{
  "balance_loss": 0.00265,
  "balance_bias": true,
  "batch_tokens": [65536, 131072, 262144],
  "dataset": "wikipedia_en"
}
Below are experts of layer 8 (counted from 0) of a mixture-of-experts language model. Rows are named up (a neuron's input weights, with its number) and show model dimensions 0-255. Each number is 128 + 32 x the weight over its row's rms, rounded and kept within 0 to 255.
Before each expert's rows: a language model's description of what the expert responds to; "gets" lists some tokens that make up at least twice as much of what it gets as of all text. This comes from a sample of Wikipedia text that the model never trained on. Tokens count by the router's weight.

# expert 7
It responds to: Verb-start pieces in narrative. First pieces of verbs after a person's name or pronoun in biographies and plot summaries, such as con-fessed, re-fuses, turn-ed, join.
gets: " ", " con", " pro", " re", " comp", " ex"
up0 [120 109 126 179 182 205 141 134 158 123 120  96 187  65 131 106 126 117 147 111 159 171 113 122 131  87 141 139 112 145 117 143 158 147 172 121 161  75 116 118 102 182  95 103 170 120 121 104 139 147 127  70 123 124  58  97 183 136 140 108 106 137 169  58 192  95 144  92 117 111 151 158 175 174  54 115 115 149 129 189 104 151 142 140 147 140 152  64 161 157 142  61 151  55 115 130 120 132  90 140 170 107 107 194  95 137 100  81 106 151  57 159  91 102  92  96 155 147 148 135 140 123 172 122 128 137 155 101 133 130 150 166 162 142 131 128 127  80 142 109 173 149 128  75 121 128  91 137 129  50 197 160  40 147 105  98 152 134 144 145 113 128 107 172  97 122 119 175 150 123 107 148 122 128 112 194 151  97 126 117 151 131  88 164 105 162 149  81 111 177  84 142  97 114 117 167 195 114 114 211 115 137 169 145 170 170 108 126  81 132 104 142 105 174 119 186  88 106 153 128 105 123 133 153 118 134 184 147 116 121 118 130 123 141  92 123 120 149 108 190 121 148  72 120 136 150  79 178  69  74 117 130 160  93 110  74]
up1 [123 101 148 128 113  89 144  80  99  98 120 111  90  97 113 102  94  64  51 144  74 126 105  86 139 130 121  86  87 168 105 131 132 163 126 133 153 151 137 168 200 126 119 125 112  83 164 111 134  97 164 123  94 108  57 110 161 134 120 112 150  75 109 167 157  56 106 110 140  70 126 166 108 124 118 138  53 110 150 171 108 115 136 132 159 132 139  70 135 138 188 148  88 112 106 156 115 107  88 135  69 112 124  94 118 133 155 122 187  82  99 110 129 111 130  78 115 136 108 136 206 107 131 131 126  86  98 143 168 118 165 122 105 124 153 155 134 153 164  60  72 109 129  71 134 172 125 100 120 153 108 160  81 134 190 167 103 110 128  95 122 105 153 121  75 158  91 101 143 113 148 108  95 168 165 149 187 147 127 111  77 136 108 172 117  71 164 106 103  72 123 152 124 116  95 167 100 147 135 154 199 128  69  88  70 103 106  90 139  96  64 146 103 142 128 120 150 155 165 157 103 118 100 135  64 159 139  95 178 183  61 148 161 133 189  86 167 105 133 150 142 144  96  91 102 110 117 123 111  89 150 153 140  67 206 124]
up2 [136  88 111 109 115 102 165 129 137 123 140 173 162 133 153 171 130 112 135 127 145 169  59 144 140  97 106 161 127 144 126 118  67 153  29 144 115 126 102 111 139 151 115 122 155 139 163 152 130 100 113 126  83 126  91 120 134 155 174  62 180 124 169 106 111 131 140 141  93 101  93 120  81  62 136  95  81 113 120 167 199 176 121 156 117 150 126 127 115 118 119 111 148 210 112 134 127 190 142 118 116 162  91  96  81  92 163 100 174 139 170  85  82 138 120 132 108 122 111 134  98 158 141 148 132 153 152 131 161 156 110 107 181 135  97 157 198 180 136 101 139 169 143 116 177 158  67 122 153 122 116  94 129 126 127 142 125 127 117 134 138  81 105  81  88  97 176  46 105 129 123 111  57 118  38 129 160  92 206  90 155 144 159 112 104 169 124 146 173 137 201 178 151 150 101 202  74 154 136 114 109  98 142 165 144 102 219 185 175  92  96  89 146 140 102 135 156 154 141 127 180 122 102 162 174 158 143  88 113 102 132 116 144 111 148 126 158 144  81 112 166 134 116  98 172 117 157 153 178 143 189 144 148 122 143  96]
up3 [149 149  98 132  74 116  86 153 153 170 143 154 111  75 125 138 156 171 119 100 133  82 116 124 157 179 107  96 110 143 124 101  96 167 131 132 137  93 139 115 108 164 167 111 133 146 141 119 131 115 120 107 100  84 121 122 160 154 154  98 132 172 183 134 122 151 104 197  94 114 138  91  93 134 138 133  90  88 166 148 118  98 136 144  98 106 180 179 157 163 103 185  75 203  86 176 160 145 111 105 143  71 126  92 140 107 101  82 147 102 115 146 111 109 121 127 138 136 175  89 125 133 133 161 165 136 129 141  68 220 100 121 135 129 147 117 140 150 153 127 148  18 190  93 149  99 146  94 202 109 128 112 110 117 197  96 140 174 116 137 165 130 106  60 121  57 125 110 138 170  77  82 101 140  96 121  90 180 132 123 121 125 145 129 175 116 124  89 165  75 120 137 148 117 184 125 105 131 122 187 118 127 107  73  83 122  93 151 138 135 117 196 106 160 193 107 174 158 125 139 141 201  86 142  99 158  65 154 126 109  72 126  68 113 127 180 154 127 110 133 128 163 134 139 172  96 176 154 207 142 169 143 138  82 146 143]
up4 [161 127 157 127  71  86 138 157  85 120  57 131 146 110 147 121 119 123 129 153 114 158 118 130 141 111  88 130  76 206  65 103 111 113 129  83 173 105 109  80 114 147 174 149 159  89 138 151 198 134  54 141 183 143 122 120 155 148 118 126  74 112 138 114 190 142  53 130 117 146 107  98 150 185 141 104 132 149 195 158 158 115 120 122 158 177 116 118 142 133 136  81 130  76 141 108 149  81 133 150 154 145 103 141  97 135 128 174  45  99 128 214  80 158 193 208 139 126 117 164 152 174 135 133 112 125  86 147 222 138 173 151 123 117 163  71 125 103 119 106 136  95 115 121 107 174 118  76 156 162 120 186  72 184 171 127 149  89 113 130 116 165 103 122 158 125 102 141 113  99 118 108  78 127  93 146 135 110 169 135  82 164 104 152  89 122 121 141  98 107 156 135 118  81 121 143 200 114  44 133 146 101 121 100  85  94 134 139 127 184 116 106  39 154 121 140 111  88 101 160 140 152 115 114 120 137 154 157  88  97 151  83 134 117 108  94 134 146 112 121 114  78  66 138 161 137 140 133  67 118 132 132 140 152 105 153]
up5 [ 72 144 148 106 130 143 135 114 104  65 155 180 137 129  28 112 132 143 110 156  84 108 150 165 116 118 148 142 130 161  89 142 149 146 150 111 139  58 125  85 125 169  99 169 112 140 137  82 161 182  81 173 138  80 183 123 155 148 117  87 161 149 147 255 135 176 147 170 131 125 163 157  93 142 129  76 157 123 109 120 147  94 124 130  71 120 163  82 113 153  85 123 126 115 131 130 117 119 109 189  97  78  78 112  94 174 110 106  92 113 117 119  94 108  32 119 130 146 130 159 148 195 179 126 122 125 117 190 143 112 102 129 142 140 129 115 144 106  94 135 130 106 138 118 110 138 117  55 129 113 139 188 148 135 114 138 124 180 116 103 148 133 184  47 132 138 177 120 157 110 106 159 117 174  76 166 132 167 119 169 171 163 147 116  99 133 121 148 118 133 134 141 128 100 153 180  82 118 106 190 115 117 104 115 135  69 128 167 156  99 180 129 179 150  86 129 149  93 104  79  92 153 116 166 124  35 127 118  93 103 126  62 153 118 140 134 108  65  88 147 109 121 132 191  86 161 156 133 109  90  90 124 133 110 125 147]
up6 [ 88  61 174 182  86 142  93 187 117 157 115 102  87 144 113 132 165 152 125  95 106 176 186 116 144 110 150 146 187 108 126 147 208  59 171 129 179  95 108 168 117 172 115 104 155 145 154 127 100 159 128  67 110 123 102 125 141 110 130 109 135  66 102 137 168 161 125 160  89 166 102  96 140 106 145 165 131 145 107 163 121 168 147 100 193 145 137 114  80 171 146  84 125 136 141 126 124  95 123 157 100 143 103  68 111 127 125 140 158 103  87 121 125  67 167 152 185 202 155 128  77  74 167 102 117  96 137 111 134  74  84 178 104 169 131 142 109 104 101  68 102  97 148 114 130 117 123 117  88 147 162 129 185 133 115 119 135  87 164 158 130 127 155 138  91 120 100 147 152 156 158 149 179 129 145 134 125 160 154 198 111 164 104 126 159 168 132  99  97 142 100 157 108 102  81 143 105 129 174 135  97 192 117 124 142 169 139 108 158 150 181 193  45  97 108 137 160 157 130 160 210  84 140 125 152 180 100 137 119  78 140 124 150 146 124  89  73 159 103 116 182 174 151 135 129 143  82 141 112 124  98 128  47 103 169 164]
up7 [136  94 156 116  78 127  75 154 159 149 203 123 103 137 150 221 124  80 147 155 137 119 101  90 146 119 147 125 130  98 109 157 151  87 106 163 175 139  90 184 104  50 153 149 121 182 147 145  67 156 146 102 186 123  94 119 156  86 152  89 137  83  63  72 170 203 140  73 116 145 124 160 107 114 183  65 102 119 163  99  93 154 151 173 141  85 160  94 105 148 132 101 156 166 105 159  93  84 124  90 104 138 127  93 145  90 170 184 149 104 130  99 124  86 197 160 118 174 115 107 136 130 128 130 106  75  98 103 115 110 103 124 153  86  83 132 149 157  62  95 102 125  99 174 156 122  64 122 115 100 150 150 173  92  90 135 164 125 105 136 127 164 136  98 114 144 137  89  67 159 135 187 183 134  87 132 110 128 132  79 129  94 170 102 132 137 154 120  86 138 146 125 106 110 130 114 118 108 132 136 137 120 131 120 191 101 141 161 165 154  76  67 142  49 120 100 108  99 135 169 141 178 179 145 122 205 152 102 120 113 109 147 119 101 148 137  80 138 161 141 169 119 132 179 135 137  81 102  60 141 142 117 104 153 120 140]

# expert 11
It responds to: Compound joiners and separators. Hyphens, spaces and slashes linking compound parts or table fields, as in best-selling, Apps / Gls, Time zone.
gets: " ", "'", "-", "ro", " /", "la"
up0 [131  91 131 170 174  86 113 148 125 112  78  66 166  81 132 105 133  94 147 109 114 148 185  97 165 114 116 120 161 148 106  62 133  94 173  64 145 157 135 163 160 134  90 123 161  80 118 144 137  92  97 139 177 137  85 121 106 133 203 100  81 138 121 146 126 109 128  86 108 123  85 122 107 159 105 146 106 147 181 120 107 102 212 192 102  84 120  98 164 129 166 132 165 141  71 117 140 178  65 155 117  77  93 140 170 109 129 125  98 136 151 118 147 112  75 132 122 164 133 154 129 140  98  84 146 198 149  47 124 153 139 134 157 134  91 178 100 112 140 123 132 190 152 112 171 101 154 101 129  73 140 139 113 144  94 161 166 171 163 121 141 113 126 173 130 105 131 148 160 101  99 146 113  76 147 149 150  97  96 149 144 134 118 100 132 126 120  70  92 142 153  85 168 157  61 156 186 177  86 142 102  92 104 118 134 156  73 159 133 142 125 163  74 117 114 220 140  97  95  65 149  90 114 150 195 125 174 116 154 103  76 112  86 141  72 112 114 145 129 126 109 135  25 123 122 156 107 135 103 108 129 141 103 110 127  72]
up1 [ 73 170 142 166 132 129 134 112 100 154 116 157 101 182 157 124 131 118 103  32  71 159 112 172 128 138 199  80  98 113 118  84 166 129  55 138 128  97  95 128 163 112  99 106 162  74 179 113 128 104 130 144 104 118  75 146 124 147 135 158 184  90  96  94 148 138 130 114 171 123 153  91  82 130  98 162 104  97 148 159  91 128 140 162 119 127 108 145 128 194 170 145 150 115  68 156 105  85 108 171 140 133 139  93  76 114 137 120 122 109 128  40 122  92 157 158  98 148 137 111  96 185 188 129 123 104  99 119 104 159 121 199 119 150 153 116 153 123 130 117 103  89 154 106  35 138  74 126  95 178 118 136 153  66 123 100 171 135 132 175 113 134 151 175 102 152 177 113 132  82 122 100 119 140 128 168  60 120 108  97  84  36 135 104 148 108 115 101 150 176 114 120  95 101 110 119 129 163 222  66  97  79 148 154 169 109 111 150 172 154 123 121  94 126 118 143 116 125 138  63 145 147 128 127 109 118  75  78 100 214  95 113 116 116 118 139 144 148 164 106 102 125 177  97 162 142 148 163 122 140 135 154  97 144 143  87]
up2 [165 112 137 182 133 144 167 206 117 103 148 181  97 102 119 144 117 122 122 145 160 119 173 135 112 121  82 127 142 140  87 134 110 129  91 177 108 117  87 136 132 123 116 165 148  77 133 187 141  78 157 152  68 132 105 117 119 146 171  17 162 134 130  66 128 163 180 150 130  42 124  87 123 138 135 174  81 151 131 120 129 160 105 197 106 150 160  88  70 146 129  66 128 193 129 153 182 116  97 113 119 143 131 117 117 157 140 123 165 172 179  83  60 108 124 146 146 120 142 119 110 180  58 130 118 129 122 188 169 180  98 170 150 182 100 110 151 176 144  87 141  72  98 140 182  60 132 134 137 122 106 150 211 103 107 107 109  66 130  97 107 112 114 134 164 144 107 109 158 140 156 142 116 151 121 109 124  71 183 142 119 171 168 161 111 175 128 139 126 116 163 151  93 111 119 188  94 157  93 159 127  98 163 106 152 142 143 147 122 100  86 102 121 149 153 170 145 130 153 179 155 114 140 123 120 131 149  91  88 156  80 112 123 118 105 109 128 130 159  93 135 108  70  80 128 139 199 155 158 114 123  75  81  81 127  93]
up3 [ 87 167 111 171  69 159  96 113 101 103 202 128 140  94 119 174  83 124 103 206 168 142  67 105 131 121  95 108 173 120 156 105 125 146 171 113 163   8 205 127 120  97 200 107 148 106 105 143 108  89  81 149  91 135 126 158 127  98 125 117 134 190 118 118 162 138 171 125 121 117 138 152 159 120 120 108 131 140 114 123  90 194 102 116  85  84 127 160 111  75 124 133 138 128 122 126 118 110  93  95  91  83 128 110 130 108  85 103 144 123 136 159 124 142 136 127 116 181 104 125 148  96 199 168 124  99 160 128  98 148  63  76 158 100 106 112 132 153 120 123 170 140 101 191 128  41 179 118 188 132 118 109 174 109 111 122 158 169 125 109 112 157 110 123 119 143  75 108 122  99 109 122 136  78 110 173  45 117 119 130 149 165  85 112 126  63  82  80 133 114 130 127 189 128 111 115 100 110 140 160 151 146 151  73 102 168 144 151 118 179  57 111 101 133 141 153  90 159 126 144 140 141  65  59 159 154 170 127 137 103  99 108  92 112 137 107 149 210 143 113 200 112  89 155 111  96 104 163 141 131 154 142 134 130 127 152]
up4 [163  51 179 133 118 121 153 200 161  87 143 139 134  86 135 148 189 140 144 181 138 117 176 158 151 123 116 103 121 190 137 110 139 137 163 112 125 146  54 100  65 125 105 129 128 133 114 176 153 153 137 112 212 149 180 153  47 129 166 162 119 103 139 178 138 133 105 105  81 196 132 124 160 140 127 108  94 151  95 128 122  60 110  91  82 101 181 113 222 189 101 114 113 181 148 117 190 148  95 134 162 124 138 122 118 145 115 161 121 129  68 198 163 126 142 186 140 117 151  89 125 146 115 120 152  97  74  97 157 113 137 189 137 160 116 162 100 106  33 105 168  98 136 173 119 150 116  96 177 118  69 132 118 169 178 109 134 146  65 144 169 129 125 114 140  65 140  75 158 119  83  86 119 124 125 146 118 144 103 185 111 118 141 137 131 124 156 147 156 149 100 161 178  69 114 110 148 154  96 119 132 132 127 121 110 168 153 110 128 171  85  71 107 127 151 149 105 126  92 135 127 122  91  75 118 158  95 167  81 115 147 100 104  76 110 130 131 135 124 137 104 125 125 106 104 140 141 178  50 138 146 159 104 121 100 145]
up5 [140 110 190  79  93 113 149 135 139  74 149 122 157 121 121 122 145  87 114  81 175 151 174 187 162 160 153  97  96 118  47 175 145 134 190  79 110 129 160 115 109 158  96 118  58 178 126 177 102 136 119  96 128  83  99  52  70 127 133 154 204  97 115 140 106 158 149 114  88 103 149 115 139 126  80 159 169 134 111 104 153 103 118 188 108  73 130 157 101 119  86  81 168 159 122 112 207 161  86 187 166  97  80 171  79 114 128 129 176 137 159 145 137 131 124 142 146 105 142 111 152 119 142  85 156 112 139 174 129  58 128  83  98 130 101 152 122  90 108 120  96 112 130  94 123 103 155  88 173 146  54 178 130 150 132 111 153 183 124 158 176 113 150 132 123 166 139  51 115  76 142 112 143 126 158 130  69 149 121 120 143 147 109 128 116 169 107 140 179  94  62 106  95 158 130 161 136 166 115 185  76 135 129 111 137 133 122 134  83 145 135  90 162 102  97  65 149  46 164 147 166 170 139 223  97 117 121 106  98 120 130 143 147 148 126 114  93  88 117 120 120 163 124 139 143 143 153 161 110 134 150 165 146 110 104 136]
up6 [160 163  77 211  91 144  76 153 177 145  79  80 124 108 103 109 103 134 118 139  69 136  79 102 180 132 108 126 109 127 169 148 173  76  98 139 143 139 151 152 157 167 129  91 176 157 187 178 112 139 124 154 109 106 153 121 110 125 121 112 152  96  88 108 170 101 141 151 111 172 140  88 150 114  98 106 134  91  83  94  95 112 183 110 120 140 136 139 126  94  82 146 136 161  75 130 109 129 119 105 114 100 106  98 122 144 138 167 211 164 137 126 153  56 134 129 202 115 152 170  70  89 192 108  98  84 177  78 142 109  63 106  95 140 129 129 148  98 120 143 153 143 139 138  92 141  91 131 137 133 158  71 171 110 163 101 117 123 121 139 171  26 140 108 137 103 137 173 113 117 135 148 148 124 120  90 125 145 163 170 151 192 146 115 255 133 188 173 113 161 124 158 144  87  72 165 139 103 109 124 160 137 131  96 101 120 109 151 176 120 155 139 147  96 205 132 120 119 107 116 107 125 187 161 133 121 106 162 101 115 165  45 106 155 149  95 104 168 160 131 132 127 111 139 121  95  99  70 133 129  97 167 130 147 139 155]
up7 [138 107 212  84  93 136 141 164 113 172 102 102  36 112 103 146 138 156 102 153 141 145  89  75 108  97 142 130 161 126 130  95 119 124  95 110 117 202 102 164 104 128 125 166 167 115  77 105  93 137 142 142 155  90 180  70 121  82 128 128 125 147 123 110 109 161 118  88 144 175  89 115  87 133 149 133 120 126 157 114 120 105 144 141  98 132  82 109 198 147 145  49 157 130 142 135 108  80 177  92 126  96 119  85 185 121 157 120 132 126 131 158 124 138 182 158  80 242 122 111 162 145  76 124 107 124 139 109 165 149 141 128 112 103  92 149 119 165  93 110 123 166 123 183 135 102  94 163 123 123  87 139 184 145  78 158 111  75 152 116  69 158 114 134 123 156 192 135 132 167 128 172 176 140 102 130 111 196 107 124 145  66 177 141 142 104 180  95 116 211 137 124 117 116  98  46 126 107 106 102 133 150 177 147 151 107 103  81 121 124 168  37 122 102  94 148 161  98  92 170 122 151  73 127 138 135 171 137 117 146 124 148 158  79 135 187 161 154 177 182 140 112 112  80 121 152  99 116 140  83 135 102 140 152 132 134]

# expert 18
It responds to: Word-start fragments, descriptive prose. Bare spaces before a split word, and word-opening pieces like ex, dis, sp, tr, often in building or railway descriptions (spaces, exercise).
gets: " ", " ex", " dis", " tr", " con", " sp"
up0 [135  59 177 108 162 140 140 128 179 139 139 106 163 100 121 123 178 146  97 124 126 104 194 120 124  71 153 136  74 167 140  96 120  97 146 112  90 124  76 176 189 136 117 119 110 107 125 136 168 143 105  93 191 105 110  97 147 111 183 134  71 146  89 105 115 157 165 136 111 144  77  89 125 172 109 171 122 196 170 131 138 119 181 159 187 113 126  77 142 144 129 119 141 134  60 117 143 124  91 148 108  85 117 171 149 122 115 153  68 164 140 128  64 120 105 107 135 134 113 168 143 134 140 144 139 175  70 129 175 161 103  99 155 168 141  83 116  59 104 122 119 154 115  95 165 170  94 173 123  98 157 177  76 141 154 115 138 158 139 168 121 119 166 194 125 155 141 159 120 154 148 175  85 144 114 159 155  94 127  66 181 109 149  68 161 202 116 125 103 132  92 130 107 111 157 181 176 101  83 172  96 114  93 139 153 182 133 100 126 134 146 151 165 163 122 143 129 168 173  66 136 108 114 109 167 125 164 135 178 144 115 123 121 109  65 135  60 140 146 207  95 108  91 114 151 137 106 218 104  91 140 134 130  88 117 121]
up1 [155 154  81 116 139 114 153  99 181 114 144 108  99 167 118  88 138 113 123 120 117 109  67 145 113  84 178 143  81 123 112 140 156 100 146 127 143 142 104 132 142 101 104 122 199  89 118 153 169  65  94 198  88 153  51 159 136 189 114 133 145  71  77 100  99 122 153 136 151  61 153 129 166 131  75 126  42  98 174 172 134 110  73  53 122 132 132 133 135 108 136 144 215 158 131 109 100 134  97 131 169 126 143  95 112 170 180 134 155 153 157 162 118  91  95 123 159 114 138 136 118 100 144 149 117 132  81 145 115 140 151 138 117 130 120 121 122 128 166 110 121 145 149 132 113 141 118 105  79 160 134 137 121 128 163 144 104 125 199 177  85 171 131 172  88 126  79  96 155 123 168 112 137 140  97 166 117 219 145  85  90 119 105  86 119 138 147 117 125 121 171 150 150 204  83 151 168 144 188 103 135 110 152  96 120 162 141 150 139 176 123 167 129 115 150  97 159  97 113 133  79 158 134 131 141 143 122  89 107 187  80 177 115 137 109 234 128 135 119 140  11 125 161  83 157 113 141 146 146 109 134 107 145  62 169 147]
up2 [122 143 183 151 117 130  91 128 139 100 177 191 137 144  99 158 143 140 101 164 119 129 189 132 129 124 135 155  76 157 114 151  88 141 148 151  83 171  56  98 141 100  91 119 163 149 139 137 121  92 129 192 165 177 149 199 144 135 136  53 135 118 160 158 120 134 136 159 189  91 123 130 134 157 158 170 128  88 130 197 186 126 156 132 127 105  91 132 149 117  83  74 117 213 150 170 158 136 143  91 125  42 126 126 130  86 126 106 157 184 135  81 134 140 111 156 111 124  92  98 154 141 116 156 156 137  91 124 128 148 117  89 163 171  97 132 109 158 218 158 115 135 167 104 138 108 167  93 153 103 139 149 173 188 176 104 171 125 118 110 153 129  60 179 107  93 151 129 134  82 142 112 169 173  69 122 158 117 148  76 127 170 115 114 120 157 136 138 157  57 205 167 128 143 161 147  67  95 141 123 184 150 149 118 179 147 129 140 139  86 123 134 149 161 116 146 147 167 117 157 140 108 112 114 129 109 133  67 113  73  96 121 125 145  87 143 141 172 112  73 116  79 127 106 141 112 170  93 172  98 157  65  61  95 124 113]
up3 [134 124 155 122  92 162 119 118 146 116 152 133 140  74 145 202 156 127 122 137 137 109  63 122 144  96 119 160 128 135 153  88 157 128 153 158 122  37 160  87 141 137 134 150 158 156 127  99 178 157  90 118 133  96 129 141 148 129 146 124 131 119 158 151 123 148 136 177  69 129 119 167 147 149 168 107  99  91 107 196  85 133 143  97  64  68 177 142 115 101 125 100 135 155 129 143 216 119 138 146 128 145 110 137 135 108 135  49  75 104  97 122  73  93 118 170 155 107  99  97  84 153 179 166  81 109  90 106 114 191 103 112 168 101 140  73 144 110 158  91 171  97 177 128 133 116  69 140 168 117 147 167 145 112 112 109 173 113 132  85 153 123 122 160 151 110 130 104 132 114 113  85 110 145  37 148  88 130 117 119 132 105  96 100  84 165  83 127  95 119 125  69 171 167 155 126  80 157 153 154 171 131 126 145 124 132 147 166 173 148 101 146  92 116 178 158 109 151 141 108 162 183  92  95 154 116 124 109 170  21 107 169  35 101 128 162  81 191 180 116 148 138  82 113 170 139 163 159 104  84 184 145 132 116 167 120]
up4 [152  90 173  92 110 148 119 171 158 130 171  63  97  84 168  90 171  93 131 145 127 160 134 135 163 153  65 147  68 124 180 150 101 130 106 124 160 123 106 118 113 108 174 139 173  64 161 121 168 123  52 138 155 162 167 136  99 165 111 100  99 101 146  78 164 134  60  76 146 161 138 130 186 150 117 144 159 128  98 168  85 143 136 122 158 123 159 116 150 124 170 124 167 122 133 134 147 120 168 124 184 108 151 109 140 122 100 130  94 139 120 115  86 161 245 151 118 152 108 127 119 153  68 174 127  93 119 126 159 120 149 151 178 140 161 122  64 127  84 160 116 135  86 122  95 136 173 130 100 147 114 111 138 136 151 119 109 121 121 163 140 122 108 147 153 136  62 157 134 144 120 154 124 140 101 135 117 168  77  86 119 153 131 158 116  96 141 160  65 161 168 234 112  31 104 130  86 168 171 148 133 165  74 100 112 141 100  90 124 141  54 113 151 156 157 212  87 134  72 128 142 172 153 116 117 105 164  75  99 141 165 118 131  94  63 109 108 185 131  98 142  97 112 115 103 171 106 155 108 123 173 101 118 114 116 112]
up5 [122 133 124 164 130 176  93 157 157 120 133 137 162 181 127 158 126 118 144  81  75 144 165 139 176 100 133 113  94 170 125 159 142  93 135  76 105 109 138 133 120 131  69  97  98 184 151 162 135 167 105 135  77 146 132 147 136 172 137 167 153 165 148 144 124 174 137 106 117  91 166 114  68 108 177 116 133  93 110  67 162 102 145 111 122  94 168 169 136  83  51  74 114 146 124 146 140 128  40 163 169 148 124  92 121  94 154 161 113 136 134 131 167 138 109 121 139 134 120 205 137 130 159  72 131 134 165  87 104 173  68  60 115 132 120  95 150 140 174 112 119 132  50 113  84  97 128 121 143 155 123 166 131  44 120 185 110 131 110 157 142 159 182  93 117  71 190  98 118  98 145 155 123 138 110  89 100  98 170 164 136  99  82 107 114 182 133  93 186 117 134 194 157 172 142 136  78 130 146 137  97  94  73  83 138 101 146 153 140  86 151  94 160 140 118 127 147  98 135  96 162 118 143 137 185 100  75  93 106 122 149  53 107 123 105 123 143  80 151 153 128 188  88 126 192 131 187  96  66  88 148 156 136 118 126 102]
up6 [ 99 126 178 212 127 158 101 168 161 174 135 123  87 180 145 154  77 149 121  88 129 125 122 125 106  97 157 131 108 180 128 149 166 163 179 114 130 108 142 160 179 120 137 137 136 156 120 137 144 145 137 108  88 123 122 129 135 163 106 124  73 106 109  88 175 138 176  99 131 128 130  86 131 114 118 139 120  94 123 187 116 144 124  82 156 180 119 115 110 185 145 104 127 101 131 135  65  86 132 187 184 174  68 117 115 123 143 143 140 142  89  97 143  81 143 135 159  97 145 159 128 148 149 117 107 161 152 152  47 104  78 134  48 187 145  95  71 119  84 156  96 138  99 160 126 115 157 170  44 157 148 162 169 105 140 138 107 115 148 128 121 159  92 122 122  90 116 153 148 120 175 102 176 126 134 125 134 104 136 139 135 147  48 114 134 144 160  81 128 167  87 156 193 160 102 159 139 113 137 149 164 208 197 150 149  69 177  91 173 138 201 143  63 105 152 150  97 165 111  96 115 108 104 142 112 135  95 181 121 105 145  87 171 177 153 127 142 199 110 123 131 144 139 132 216 107  91 114  90 115  85 145  81 143 134 170]
up7 [109 138 107 162  83 163 145 171 115 154 170  98 130 140  59 169 152 144 157 186 107  71 129  99 160 104 128  73 129 132  60 133 153  67 120 100 135 100 106 208 117 123 167 174 124 194 110 136  83 118 196  97 153 136 150  90 101 122 105  26  83 114 120 118 124 198 141 114 205 187 124 167 130 121 152  81  99 134 125  89 157 153 166 127 178 158 157  47 133  89 152 101 160 164 138 103 155  95 155 115 106  84  80 137 137 161 147 151 152 105 120 144 141 160 167  91 140 145 131 100 162 150 165 132 133 146 120  37 140  95  85 126 152 128 160 110 141 170 116  80  68 121  78 111 108  88 125 146 171 106 135 129 133  95 141 167  68 119 148 129  80 174 174 125 107 172 155 102  86 127 130 243 152 105 153 103 111 134 136 114 128 176 143 137 190 162 116 132  35 177 145 137 103 128 122 108 138 130 165  99 172 156 106 112 138 112 119 155 134 131 112 142 104  82 121 101 167  99 144 106 168 171 175 147 161 135 145 103 120  90 121 159 143  98 110 129 112 133 110 152 134 106 109 125 128 144  84 113 144 167 149 104 102 119 127 103]